From a checkpoint of a small mixture-of-experts model trained on Wikipedia: 2 picks a token.
Below are experts of layer 5 (counted from 0) of a mixture-of-experts language model. Rows are named gate (a neuron's input weights, with its number), up (a neuron's input weights, with its number), down (a neuron's output weights, with its number) and show model dimensions 0-127. Each number is 128 + 32 x the weight over its row's rms, rounded and kept within 0 to 255. Numbers have three digits each.
Before each expert's rows: "comes after" lists some tokens at least twice as common just before its tokens as in all text. This comes from a sample of Wikipedia text that the model never trained on. Tokens count by the router's weight.

# expert 8
comes after: " |", ",", ":", " the", "-", " ("
gate0:113154111008161117140129134082082120110082101053108093124122164053230141122121120103091135129120140099140092086101088115149123136104074166153111091187136170103138131150112145099133198141163139120143152093160139150093109176135160130134136112129165114176124117098153123143145119195091094095117126113177177111137176176140148171085153126134147145090138121122113092144193143175128126086132
up0:131163122103164088222165110109096117142111056151140104145151117114154084179089113133130130102188133110105085146117141147178133117093102128137108124190080183109095093169074172131133140130129062127113111100079131137066096142139151133158100103130134189138092052092199102135106107121138100099132112101139154110152168171108099118083100092174166145095126191113187137138179158159154118112156
down0:114105126197071147056121125163174154153134167138146131086139160214091140154166098160098109156098157132107144162179157125109112167201133089146171080084162088169156127096119132139111077120113127142108111134069118156164186066131124139085125137130122112081149186121084083126146119161174211154127138127101108121120093124097111168165120126143134097139125136142132126138046100064098168125118

# expert 6
comes after: " ", " re", " the", " a", " de", " was"
gate0:107135163123100105125068119074128098092121071093080161106136144133176106146188127126101165163093104143065150162144097099088136124083165148132106068094172127079111093115084159106152106149175160151095113200103103158142171205088102148093129136130136110130155102122111122154111132096149123215161097161175131129143097124174128168133155167172146136080087074128159139180128146135059159116151
up0:105159166100116101105173125125129151131199148180115161194131089101120185180146071123155078119136135157128100158149186149164131143050106160126161132160084133146097187091122124125092115139171126106099105158139168109167109137132166139165102227136159101111092112082089146234134107117173127121121091137162134141108145140119090106167106110122176136176102096095146158096176139111165110096128
down0:141132174096104093140143144128129115150148147091127106139178117111120101109237065160178106201190123130145138118121163130109087151121121139168119067102101161068184136118124134144042155115140101125103133131113150092129114089117119159145143147112104154112141146126188111138111119080125165157078116190132100131157078169113156088174057099097105168117148113172077122103160160144047116162130

# expert 12
comes after: "\n", ",", " and", "es", " well", "ity"
gate0:062161171142137107124221082169111137151107131123155149030113137147118102159157124145083146177193108042114129142092117138102147146153095116127211166170086080134081119156156117156140126139162128135124171096154169140079111140082123103077112121164128098089162206115117156132137149096143165083081148131111113155121088105098101141136131152066148124121115101108110122100133096128096080097101
up0:093120135215137169112127131178167133084123059148121156156100130148145107178167078115132093090130169128113081143146159096099098126115089192138135130157051090156181115136119137090172113110108177167121118145105114077153114162123107118130114116168151100128122156140128113123173170144154137118155122118197148169154087059157085071156080111179112105137083142095164071177190099118126077107121
down0:132095124127130058150134140084095149139126137049138122145148174187078047124139111145157106145134102181136133151143085112131098168074127117108087115068200163105144059094094092110085147140092126104077115172162112111116115130139147196092162168070100134109163141119151116148080047152164093107134158183153169133146117145147110131095156118093100140155100137134103093185146149144176145151109

# expert 4
comes after: " 19", " ", " 18", "20", " (19", " 1"
gate0:152099139197093083118156072107159143105154086175099138115110115130124152112086071043152118144085068107164151176134066188083152166145168097207114149116134150122086139121140124148185105175118141153100177129174127110123123148134100146157173114093126107146153097138082159109157144150130084123109120083113165121137108112159046141112105181097160147129162176100088113161155161195121137138140
up0:188190143112113175071112142145101206071137121149132074132113092101143118149171127156128113167071165201179140161165104149175125116094131186138124139166164094107108070091099104151104111148095170161178138108131111110159102141133109134117074141200114209110115141163095159125150120135173165128136108095159123126104108108055088164094113104132119078195139138103125141078127118117088128123125
down0:135107165143106103173106156130208157029205106150108192066144134147077133125112077151099149124109082127142145107134111110166181073072079138051114150125133096153159178140132161129169143131132128132106096141142123152139093148163153146148158093126102143151127125105136096100157165125082103110141099133056118100157125100161111124153158090145090175124139051128094174199139149169113139129120

# expert 13
comes after: " |", ".", ")", " U", " =", " 0"
gate0:101148180138107128064120153074172156059169077164101111126079095126130130093104039153132115087137097090131141160108089125150103147132117156138170124106129142127141124143123090073124155183130090113150137143183155084124172141089122095104158117167122139116162188112088110134145152087160099206127150149156153153046102148084121127042156151154182116123095057126141132156132135110143168095105
up0:081126123167133108094143128166091101163110077112114185143138107158153151062133144124104109134142076111178091117116156100139133102172113120085146086133161099094081138107194114105100088182136075104130106179149047065158160148133164185105108143068122058140125070081134109124174132109157127108150127125142117124102130202131115113156079133109128137134086156074117164124087132040091097132136
down0:097133158131146127131106120142150118140182129101116125100146138110103143119150126080183133134129138100180150110157148163192118110145089132083151184078070141057102124096156149193098135116141088158154146113107171173150118138153121166103120140123122135118079126203183136160103057107170173159158135151155110102078091134166148188136093152107107166151134023147128129149067112051139096122090